Weights of a small mixture-of-experts language model, trained from scratch on English Wikipedia.
Training: a variant of Muon for the experts, 537M tokens.
Below are experts of layer 4 (counted from 0) of a mixture-of-experts language model. Rows are named gate (a neuron's input weights, with its number), up (a neuron's input weights, with its number), down (a neuron's output weights, with its number) and show model dimensions 256-383. Each number is 128 + 24 x the weight over its row's rms, rounded and kept within 0 to 255. Numbers have three digits each.
Before each expert's rows: "comes before" lists some tokens at least twice as common just after its tokens as in all text. This comes from a sample of Wikipedia text that the model never trained on. Tokens count by the router's weight.

# expert 116
comes before: " |", "st", "nd", "See", "th", "rd"
gate0:163135086147135118115132129177111110121102132115119119160075138142084118113128131185121148111117165116157108125137078169156114162153121134107144121149098094153156152134130144151119109126113168096125094138127158134141169145100163140110118136161155144134150139121128100125153153163124126137133149138132100166075168092153127098103096145108130108117143124148124133151129094090127103128119
up0:117126094135154113116128189144109148106086115128131129152074132129095150133100131146127160119135155096152137131126122172137144183161128138124123112106126114109118130139122129113092095110081139146133108113123132145132171136112161139158102143156150152128122129111134123129146134114114127147138140137106110118075168097168140102107104139099118113095167178145132136121135065106111122089102
down0:156120118112106114156110106131146160171131130124126129148097110102113069134135087148162099148088132076083132106132107092149153120131136143134142106132174101131138102154187124113136113126114131081116121143153126108096133168122142144099135139089176124153124135153130114105110094128135119130110161159106112112100149160116155142136130129100146145157097142129110118103159146112128125172111
gate1:096151124139159100125144114137118144106162143111103145160102161121117133120165147168110115132154175125147134149148114147096102110113130165147099148162111144123163097160140113167138108162150157139129088090165120135126134080158139081099151156147123129161099115133131120125097129149142154124122137125113166125111089129108113109167116131134169176124116085169147173119147153136146135151140
up1:163120122138136112160129126129104140112167128134116077095152167126130178114108095125140089144085115132097174148116122122070150136117111134103125130120089082138145124132137133089182136107102146084142126146163099074095108109127100121127090078145182190130130125140113127065096108075134118102105119101131131171145195155127092115144106141105136138097147129102139140173146157159158149150144
down1:181088131168087142128136164146105148094113139110171108101111148157117136094107126132193133147120135159122138116102118109141145118108142106161110170138161142167154119112096147130097150166095092101130147088136121135141132122125154095154110118135103165112151121129115137171118175103151102131139134133139138104120143121088084143165129140168146098157142086147101133118126155119144093149191

# expert 59
comes before: " and", " he", " which", " but", " the", " including"
gate1:105123155160105121127166151094090126108119099098090102131162151157125128138122077088118149159117166085116098110117093120121142131131172111140183078104132096119164140149107133133150101149121088130153168097109124110110132152158119107107156111138143136127142155124138120119110151100086084139126125141138126116102115116121107137131181082136074152150137095115127088084133127156152133145122
up1:158120086120142129145142152112093123107116106125154101152152128083130148111113153129160123159172100141152099126115154173185131137159133138159129174132123156089157138143129102131112108111134165064125126132111182109162147110121146157098156121153126101099166170123104106123142106128160130099103093098121162149136127099104138139170163109126124099130135151124175103163099115167150140149150
down1:120154114087109143121096160128112111168093132107136138091122126135121148096118109109156125166101105129153119094088141120149104115137125129112158108125095140107119070100144138124171157148164157134116115102121171109143118123174154142112183106140094143126138118116125143124159130161157131132132094124138168135111145090098132136106127109148123140124116111086114155174170135141113129130147
gate2:144108114122155109108111069116120122137139122083153143114148110104144112135102150084140141113116156137110115079147100105110124128112097116145130084102083120146104145108112132125121116178153089144100099107142137136079111105098120088151128147125102137096157095107153113100123118097115116148141109116082077145135124092130146123123154101078129152093133120115135160083173113159183118092095
up2:084128094135113095140118125130165121134148148129118113123144162130130143142133155125130134146141109097156113116133180113167146157125073153110125129095145099147124129131120124148130139114100149100126154177131103076123155127150140115116141095124123144164064133135096139129124148160120112087161138121191145100143117120150135158121160114093159139128147119096101114152128150067113111156109
down2:125119166116124096141138120090118093148165091140148141117153111109107111118088165111127124129134125128070127155125123123128114107090090090155188144146086137150134162130161155141129105143109145127066106161109147138154143102112139134193144133166087167141142105111118125120138120120135099079165125089152108135112100133112162133118123127134136145107146099165122104099134155110165107108117

# expert 72
comes before: "\n", " The", " He", " In", " It", " This"
gate0:130137124100125102166164144106146099105111157131150114125122165147110120126153101132162117142127153127180152119087119117107123155135073131127126135093130148123184118159154110105095134111110113109119148173119123124129137158175074127121140121112163072141092105102116146118174089108115134139142132161133140174140119077103113164105147115105114134100105159115079126121144107133145156113153
up0:102126103109119113086119144141152155116150126104122133168155109127134161104134126073077157133137124137105124108165141145129124079095126101138109113127127110114138113090107114142120115177093140137140099111138077115152144097091114147132152160143110116151077132091155154170126148131089175125138108129129100147089144161151132102117053136192169188179136080134170144119113129128126131144094
down0:087137134110106146106126115117158114128156121128126123174138115117106111089085125127102110144139106148137110141153114144122110151146084108104105163119121112120144140088101142130088097092118135116136125119159108191133160135165144154133142110113095131170135108142117087105076109120180130121125112082127164137149113152129126162120117161146144157152116119118131115121160143167098169151086
gate1:146154165131093118149122059136119110146121146102126115090148121135098113158122126141139085139121113143146097154102128079185160124131093098150149142133124133076185135146127132111142135107072140115115163155113159101114137119135112127140102121151115206123154116127119157097099141115130142120099097123098103121138152150124102110146161116117146080119148124086086080114102101118140127116130
up1:104136119106098131122134157103143139097121133140123107142125153129124109125126160174122116127126102093138144121115082179074120120136186135110130101137117129092105150175139135150146112151132114115085139062129127144108110109130149122165127146116110090085141116145134109132130095106127122123060141055154122170103135127161124096116090140130148149159093150165164107179133156122136090124137
down1:110066096139124147127129124122129107161143139137122115129118120159142097113137129073104118112128116155113130121156151149134140125110155109132150151096113116162093087130176090140122139102141100095128088122126123135127116150132135162118076147115113136146112146143146114124128132116104109103105174139137136126116178083127136142160121107118132119132098126125141085156103106129132102140169

# expert 73
comes before: " |", " years", " m", "th", " km", ")"
gate0:152152174082120165150133116121165149125098125105137101112131133130136110146165118157165111085123132125171134148127156115097105090107087116123153063138108120117137101161100122151135115133131168100152141123143133150105116081099097172169120125103121162108132107162116119125119137112113134137137160146165149184128114117135144132146094137184147112132156143104134142099069123169143090158122
up0:103130109131159097116127139154135067137151193135136132169108184110131153138092122104133119163108117136101081158110134144120124165158133172111105157150104105163121099147146122100178146168143147189127117136133103157077125140139080079114135126131176084108149124154175061128149102130165088134174114091103122169146129165155123107149126136082119151156146110149150137178136155164131105120132
down0:138104132168112158125165161086107155141102123121139131157133106122148138137124157161120172096086085072160121140118103120102129151088136139150157132132170154140158104165124141120105120130116143079157142098156208119136117118162151145122190121165116130139097147133084148125081076082121123114107099145111117151106106076117170091128116129123139165149118121133132100106138145103140146130129
gate1:122121122136188153132105110139128156129119122154133135119111102116051155118120088120125112142128159160107108095113119095146100130096100058113157108159123120124129128126171103108121145123139088116168131139151136125131127112107089160127111086126113130150100138169107133149155125110114084136121184118115187131106122130145156123151145107099139177128159135145134100124121151135104130158095
up1:100126110131155152125170137132119098125166156129086140097120134129130192173121080135133152145079091201126118102130139164115148194111152136084108115114118107150137146150150112134131118151122173130144101115131107092157119088123102093111124130151151123134110127107153087125153143145106111100152099110079140143159117121120112110119147102106129113105147129087169113128141123105117094166173
down1:104119139164162147132143119152165131207164107123087161148144142131118116113143125143066126131107132123128132135152106132179131138130167169126160138098135107141157133094163115123071162170145098124133124151143110113121114116108092126124133147121184132128073137158092113109157087151136142144162116138122126160102115117132136105150145144110138171165140124121123133169125064103073163081103

# expert 30
comes before: " the", " 2015", " 2024", " his", " 2025", " 2019"
gate0:127101172171134141124141120095149118079111130129123118132104131110184159150177148143144169119135147151081136123095122091109179100151092073116112102095127120122082121104131106127137128121101127182145098111137125108133099150096146127125140152082130145108124126155130183149101155075097158112120105140159145113145135090122063120114128142107125132121140133145148106140107109104133126096100
up0:114135115141124120148137128130105155143125138113163159101184138165113135129125139139137090138136121088133140165180118104139141192127156120134148135094138130175141116152105090129136122172142132102129154118125114156110132107133150121134144088108086154128130149167129136132165166204137112144130161109143087157112090168097152115137130144131114125122161117126144119141108172147136119175112
down0:168124147070136134167161159087127140114106146105119137113147169136147149125112124129126119101127123130112123157117156124109130173090152169129153094172120134128150100103115108093126133117139148086148141159146140085102118135148121103152113135110088106105129128137062141135115103126151133112120063162143125116150137142153116121175131124120122146126107138111116099092151163134104096108093
gate1:128136129137117118125102111108116167095144151112141118115103107153093082133135067115137149101114085150159154169157104125110138133204144158172144121167105108142106142124138126146126144157140144123123130143100109127084156126119133159131159124098133143147125116160127094121160148104123125168131154146096145139161159147126160145104098122131110135121101103140089140130176150142147127091147
up1:153112108143117122090146089120107119122164156119167115174112111173103077134135074125143196148094110116147131125147103118125087135208096121114115161142103102123117128152123152147144142155171132150098151172135148122088122139154153139177131148094114161136080128116141106116143135149136155151151133125083098145155138141153168152108121136111143117118134130166117128131149126128116110103171
down1:118168135160079119132139168113126166130057106133123149153088128115099142079138117126127115109103132143108147139130105140129109109135093113146126139155110090149084092146139102099163137122133158138107147087132098126118132137123158139137121069079166118090174119111139132158133099105117140118104100152156127130140138105111122101149139114116165155176123091121106121164189122135163121167138

# expert 37
comes before: " |", "th", " May", " August", " September", " July"
gate0:150149124159126175115123144110118119142161120121139158152114104177101121169126179136113140119094140132134165149135142081145105130115112092161138105099094099100151180135109143147119156101169106145130136113134137147129142127079125093133137077101101083113113118135104185116115164117113142132166130179160093127103095109147137113122169115143105134136126113119182155148096200095103141147134
up0:151107119143143130135155132119106152136121127125146144071089127138149123108095121103182114147124118109178161125136127143119095103137101064106151104113084141142118092168121143145143137141138081103158162142143101129120172141118145151130130115122129159126133147131111124132177133110137100168114179124106112129124091146112092170184123154133109160116115173141134162150137134082126132139154
down0:172123145111105163131137178123106163074105078117151118128092113155090158160084132109140116130134128112095117099134118139064100176147135148157148153123159166138087126166129134146109171142126075109119152151120114124131115142103149081127091084097127119123136154116134158127123149157141158151143124136141160147128103095083110138139144118139121125110135138141141147164119146142104111144129
gate1:171157137156086152102095149133168159123111111122129108129099114107123142179150120142165146074141136144108123091114108135161101116143126110102125133128132184142145108144112124125127164112136123147137129171121139109142119133181138131173119096103123151101091101092161126104155131122101113117115113108073072096138150109167103097120130123119137087165166197120140139113129168106112121122120
up1:128077161113125115113141143132152097196129196124144167136147122119116098134078117159131137158144135137123131123149116137156147148167106114094111105131118097170148120106130130148115147083128150139177155129104118080124151107063142126115117204116155143136117119146150142152147089129162106157163116139115136162150119179111120102133128089134130167117164123109154112142115137131103121138110
down1:135196135127172150163136103047115104088123154118143142137163137152120118154076163170104122137146126145111127136183157109143153097143154131152143114094140123110156137101142113098120079102169104118098106118149105137112138162123126101110123130142134120117116134098104168137113129129126126115102121141148137117147133143117115136117105116128123144162138134134096116091142107120121141170153

# expert 127
comes before: "N", "W", "E", ")", " |", "S"
gate0:073135118117109071115116112140132141134146096102123109137170119094134131124073099105127124087120106148126112147117140078128097170144100129167148127125140136146132131150141130127131140175121131112163177127115116103077130136120125128177128113136148148198095146149099136101106112123120120122132116089117096131071110147125132132114110124139142120088140124136140071111115099129133125123137
up0:098116153164139093130122117174151114114138126133130125095141157097119134156100123116135126133138109105143109164097145133117119159147189114129123076130078118053126133145126107151131164134147100152148084162110112143111168137153119127115091132120120121162078116117157155127153139120119132145087104144073113141131103128141094104112161149132132114095107136164114161120150158127135109129125
down0:123142148152117147116112141134165094152143140148117131098159095145100131148145132113100160119153145142177145091189140153111138113159137102118116122113116105141099091127094125146121147129145137171123129106113108157151126123146132123148190132117084133066146115154123125183119124080109099108104116114150158083159167150142150104126153158111141129139121103161156125131128092142121111184131
gate1:123134122105089071113109203101127105122123152139147093113133120129149147181120132078137135155101136120107141101090110181158151148166162140145110152119079126136106132120101149141126110113086136113131073154102136125121127105163106100101184155106136180162147149146134106176085142147155093111150109142139136163141147137161107099140136077162189152133139115133137132153121115152157104150145
up1:131135159108087128123143137097132096139112161111115117169181137129157130114111124156121168121155086135125097128127100134147163157120082099100129143136137104137171140172102161101133125090073183128137084112146139077107100159170132116103101179128094161129149115107128107121133084124128129104135094136129102125136148136099076133174146131097123143140129087171121108141115104150180138124137
down1:125077103144154119132128117129176128102105101156170126125088124102127113071148112132122131131114121104153126124100113141157111081072134128106098097112156111150153096064083139184123160107134139138147125118087107146146127136095134104117107112103125111141150048112107126111166139104146125130097138161149127140164159169101117159159112117139114088148130122156141115152118153157126108151074

# expert 3
comes before: "\n", " and", " in", " t", " e", " but"
gate0:172145123147118135095132170124106127128145148070111106099072153147115119159169148155156121097081149134112145127090156151094129122081101127155108094085128135115156102160108139139133160175124125143162123170102099148095125108097096099124173131136137123116109158156146128113118129085127153095147107132101088121078157152151082129105089119134114125146153106144127120110105119153161177141092
up0:145154126159115183118112136107104122112077093095096128135097137128142133112171103182128154104125175125160120128130141103113156118110101113140126095118171154121168136140150099129105169167157152121107143170116148160112120091123106069115122105129134148117107141137154149100111155133118148105114129107089140138111142103145123112099089143133114133108126154125146117118133172179108127136109
down0:093156128099119117148112111116148147113131101130107153122132110173113116111147163152104141127093162114099082155129116107161170146097147122132134079109099116121098124149147166120182101095098155142128115089125114162124152120172127118155173125095160156128108147068122149145160152148128094166101137122168104140156121113142076113103092130118095136084125126128133116099123157197105116151118
gate1:138120144148102146142139135074104101137095129135108139141144168144136144133141137129118115162148149160145088119097127108110153143133163093127090137127145101135120096147113138156097101094109153135132136113191144141123104087126096117152129126105154106107152090133144164154109137114191057144096163154119159111140089085144119123133117161126144106113097159155104119123124158147162151115115
up1:107139162131143170139114122115182145093149125106144175105142095177137129116101124096125167110161112123113154136119105117153125078085144160109136152152105135125137120116125125126152141159188124157128077137101143113134117142110153116088148144075136079123136125154127133099153132140129178137154098137115119142141097120142112149102134123140134190127101136150148130101145119105126150157169
down1:102143136102113136158128136178155123129140115128112096159137112118129127143112139116153157153154096114148102133117120137153131115090121159120145117153100149125128121102091164150137111160099130113136120113100116126102104124097145153169148079099134162119120148122126142131128127110128104129130093179124100164164082099092136138129117130137106162125107158153146152120127149088139096150107

# expert 45
comes before: ".", ")", "N", "T", "E", "K"
gate0:146154122116131122102120151196133091134134105104163124091117139164109117138113136153140156120086112147152164120112151153126122115140131138091112092087137100108131126116149126161083086110151123138099117096128104100125131121090124074117110104131090115168141139161109137159084153133146107148149138130151110132099141073150162169104131125104138154104127145135136140163103163096113131138128
up0:132119152207122104165122114145151154104095148154136208124120125126091108107090165153112140146097118126149180124124166096149155166122116143137140152154155108135118150103163169129103131124150113122103133135121162131130082128152123163112144131111062096113177121140077117141112140138142161156150119111112130139149101121102146130107136185125165129149080073132091108127166189162120127117131
down0:100120149156151133123105107096083121168115116106122150126129148142094139131120080140121135125132144176129121139161106139194138102175221122100134120105146162119150114151109120142109151146124150125149147132099132145095106134075093105126133141182112113104180126119145149127125114121169112072106111128098176118106110156114135139125127126075196111180129098165126150128116119149145167126169
gate1:116136140156137122174142113103143122116132125137107118145077132169116112117119081106109118071145115178125126179138151115135146157124144101144085123103139119174116171109097145131081158108104097089105112122171087120155172176143122129112110135129119117151140141127144127182101115127100141160145172131101127119122128187172083127128116128158135111146099076120165158130121125159117157113106
up1:151150121124120133110127116140123130137098152150144117101113107115082119152109172109135172100160126156130155126134142171140111147163146136076101147109142118112148159113116153121172138172086107105153091139092095119081120160148157161102166153137152117148137140124095162105131094145163097106150120181111094148122163116114164153145100167167155154131136136118130132120091134128112111106089
down1:140124151129141125139170128137168084163118126112087128119156105112104145112125123131099133144149122128107151093115097135121137081110126149104153165139172090158114139132146093115137089121173123163140105120170127111088150120122113147121126122133139130126126132145107083149102119113129139123137120083130172097132172111113110095125110162135152142151119149101130114115127137142123157100167

# expert 119
comes before: "\n", " ", " 0", " 1", " 2", " 3"
gate0:171160106130144141088151134118140111066124109095122162170083127149117168136112115125127107127111131115136134128143173103112144093111138116124150143142155131096129113103108136157097139134101079138108126113138131163163142114127176159146161126149149084173131104117137176135143145158114103182110122098115118152158093113142135109155171140179085161127093138131123158176183162138125125158160
up0:107160102168174105189100134129129110101138141143166134070128100129102142104132114109137127090177136076133092104095136128147117133108142116111128159120130115120102148111138124093122115066147120138134077137134148137171101150190114159135140160135184138118151145110095143177137146143164148110089155112146170146121142148126129120119177131107125150156142101138106137149159104098118128131129
down0:126112107135127115114125106118108165128129094134134124153104163125109122146094119140109131194152103108173161154165150171172121128156151132124138113129122077093089146147120146153112147148098080127143135107132085129141091061096149115166140111123160105127175114132186148093170135158105143177140163120133137102158101124104115108150102130171099125085113101125121133136111093135096137100130
gate1:120133159116169098091126127104142166097146137147124106089127100101131128105160137138138149122129111145134148133196147106158141118161179196162117132135131158090115077112188097088135147149089163104121150121112182052158178148104151180101151098096101121171109114094127106124114109138119131110123155158142139157109159099119152094178112122141150118143130152095130128097150102155141104135167
up1:134127103128110133095123157149087125165147097111104153136099138142099106098105121116132121138140153100152122139088115151075074162108119120105145127124122118171145139091105154142086132123160117168167132095144086166154120144137137089114131154119163178104140097145133145140166151146138119134126085088090152131116115136138161130127095103123118121112148159138086134124064094083070106121116
down1:180129164087171081136138166107142132149098110136144110131155119153087124155157161118113167158146121167081122113129089164163165142108146143102127146127139119159145118181090129132141161105081130127129126118132126169085144137092112109069162162102108139139139081123179131094130140125092169116148108160137085110129081119155097164117100134106142126141146134112137086132142101078122079127140

# expert 6
comes before: "\n", " 4,", " 2024", " 7,", " 21,", " 30,"
gate0:099106117167121119128105111186118092094146167148129098127143141123116125120140141143132098148101110099140093134154144101150168130164116150108128132129176103125110126125141095143146110139114086126106138140151104150147120112092113116149108097134175154130085124149113158099133140134149106134141147138097075081073186189134090089104159077132100115143145125148135163162127133148132154130168
up0:114096146115111141077114154129095134169110112156118114120113078128125115177114131166150180110112151089134138095165083141090112146184107082103132113079119122153147104132100108114130157165128189098109123082085136127139147111124149128139138082126133160113135153115165143126149123143123111169148158159127129096148160075147150114120112098122100081129155122125129117128132161117115120164101
down0:156132103120124116140138153127108158103119118153143125171120119134087163138142147138161111143173095136090123089155124144147088135103103115109096098112114181157115088112147170110148104108110196103110109107168177112094141125131178161141141150119097127069158109119147148143156136181138095144128108125173157141150109087142121129118119148151143137124133115122111142101139125113117134146125
gate1:169117113135130172146123121137125148156174134116141119125134110140146096166144143127144116092139135126117109137145123153130060076104132121127119116125122117127150149110081082129137168147157101117143093124079099168137128124124152096139129157131147148124129101117113098157125163096112105099107093133174130115166115114139152121107152109116116138114118112105141130113082123113114092148143
up1:156115118152111138140083138151132136150155132113166139100154067143145125142182172112124137095156124165119114122145125152136121114109154138152113147146106130099120140136103148119178165171160085146102118157116118172169152140150152091149163116139133143129123118138095125138166164131121115101154110116155128130172122127143145142098216113112118112135146146112142125132103107111135142124152
down1:126092145103105073082133144134122147125155148111149109097111158149102108151111102110132104179170122154090131140116132142095135128124099146134114093156151139146108129132085153153120150092066115163156110127097122170147136104123116150140104079154137168139182121124154141101150148119128086119151142146102117137096113090161134161130133121178144194114098124136121097117142137166143097126135

# expert 74
comes before: " II", " ", "C", " I", "-", " 1"
gate0:098139109139102147151089136133134127080133128133117150131112121139115138096107162115168175154107160141176118126127160138121159135193155165079146130075135147119119159135130126115145101142116103098095089094114086147166151131159155145141141108137128130127142153130153134093127127142153152140117120106121093091147149126159100160120097113115154131147149164130175157141145191154118120130126
up0:106124134122118154111066104130136116100152137122112117146122137110139135095147161121134168115139159148169101125134135109107149147183141146104147136083151146122129129112121134092185107171122109099130087103100092141157180122174142166151111121110160159125133131117115124078125103149160118108118114142118074108153130141188105135146101142116141141139144153108172134125134185146136121133129
down0:142122100156104111122105149131106136073108122111169146165145102158138109165130126130108095150149147112127137077114118139122140168121115142123123148146152108157154102137124143109142183103092142132144153131133143161127123122114134123190144152140106125125139121133143115134123129096118141122113122132115138125103106152126128114133166138114130099148110106162092127143106147095161144156143
gate1:143093158097133135144140123161133133126099120107161134096095100124114155105164138151100131118155142130105119117124091145133110114128113128103080120126130119107148123131143125168140137165142100060138111172163154129149087085106105154145095179139113106181108117141123147131130128122105165175134155128091139112126115125135133121136102120100134125089149151120161129110130122104118167144135
up1:120149093129118131133141110117165113105147150142068153182123127134183068143139132111143141182073130149132150131114172130125137143121112104138169147145119113118154112117110140090122109106127165183076151122079128083106142154123114126097146116127173151132151096139133140151127106091122141110131083126121127117147118110144092127150168185132120121147085109160066119142105162118141097112167
down1:084172156156140127135143146096170118102174205162128130154135144122156149105149124095113150129142144108140149168123143164150090124101110169122161131136145141115168084087173163100124080133130130126121109131086123099114120139158151147096129165086145135151117135135120132138165134129154158120136122105138105119119148142120134108086128115181116093127164093128143143127110108108121135113087

# expert 48
comes before: " |", "\n", " and", " (", " as", " is"
gate1:115139109164174121103079137137083182150131131151098073111141129113118112111147066139152127121140137137133159126106122139125106141168147148129080106114107147125151132178140100127110139134129148104168087132110121138109129116133128145134121130177156119113157112102147103086119107147141159139147145126132099148118125107138155137154075142125140118149145162134150105107122132098131104127111
up1:141109128119113147109089164127103149160123140119126095140092132172112110096132117149152137094084105134112125120148123126106119122092115177108075128133115097127152129180122151121101130181129160101147107128114142127117098114121136124102135108152159143129128092124108100107139156120129110112138128144133096068132147113149160135113143145109123120090104138158099149149082152136115132182151
down1:147120109103122130132121106133158175174081084150101082143107159122144141119173093146128081147135120091101171138161158144135136109145140117155167115129116135108117091132150106159111084125152123125122110091140142144115129110118098138097158143133120115157156114108172148110127134134146166139146109106171148145124160116110128120155096121144096148112140190077116152086149138145130109131104
gate2:179140116113107132150133109127112100136111121132132123143120103167120105122121170136087099141132135138099130159139119157120106118111104137148077080104121127071148126149160166142087140130112171083163160074111147155114121154123128111118174123107116128120145128165132149119150089120124114097092119121164144129144120115097123148163121154117138131145130163172122150138137118107115094135138
up2:160140130121117129131101138133134091123112139128111138111129098131105100134088138165132114139138096102118160162148145129123113100100088132132108094095094138126148115136146108121091144145087145092160123071113155131148147146117105085125132092114141124135119115131098125119138119123127083089129129109179174160114116116124117120141076163110127131145139148161088144125112103102114124124141
down2:115104178099127158129129179133136095120127127146136140132089149144128122095103181140130133135110124115137123170143125101192102128125178114139117140100138110122157137099160155127111127173135088134127125132124142118087128113113096127090099105103118096118105107109112158127150068140125093163133129140073087145101164133142146139151113089159107146101099125133122155122105125108148137141120

# expert 22
comes before: "-", "\n", " 0", " ", " 1", " —"
gate0:117124109099140145152136130088154135146153130123131118124137121143139164141141134120141108116129157138139117134113107116137190146176110131119091133101149127122125117148107137143128119089119110146111103130164105160111093139127126159158126164136137100089085128068141143110092130101129117130111143178118100154122101143146116163127135128138142175183131115137138149089193142100145165167145
up0:153129121115138105143162137152120101096098084130145133155139192145120109124136070123134163126142118102159140141115129152109086126091136163133162105147125135151158136137152133106118111114114157108141116142110188157144161108169104129129105106127121108152129131166125082127127193115160127144104127107163164131104123104189175122115113129124169105134125159143118101134092127129139070100119
down0:149094168094104132110111158139093083132137149126118099110142107161085068085141176146146127115112129126130185112090133147154152092149110111094113135109175161161137133124101122125119172119132158131140165134163134106113125134105136129105112151096139061124128123155096171102114126182137116154106107149170139155126104128121111125129122131062134111105107143125153149136128129130091151093146
gate1:101107139135153145104124148124148112103154115131157154109185143130141144112122152084120122178121097096142115105130113104123140143132174140144106159146149092134103140099136113112133146121152133158120121130123144122120120160145101168125141127112172120106092120125134131123079140130166116120123129107163093150072105138116089129106171130087113132143120149148081119154076137132115169153136
up1:164185078136117143094097164104139177158136111129116117110071119147153092135172157152127115121101130111103138145073164117147121102112135105159107182100123118161145146131113112150136173105183172127128139071111103085139107085137107144116097101117127131115179134142146141136151159125116133089121115087164149125099132121112110145146139113116105111128169156111128121102132121132121122147090
down1:107146087099133171122107138131135101132152142121134158099171094155148150130122165115159113139068069127128118111117131153116086151103130152150123169126082174097156157138123146107123156136142139171135116125128098143103133124139086123110116154121144155145162148095112144127129098122171114118137124152120119106142126162115157142107085127104153172079113127126149134103133181154121071105102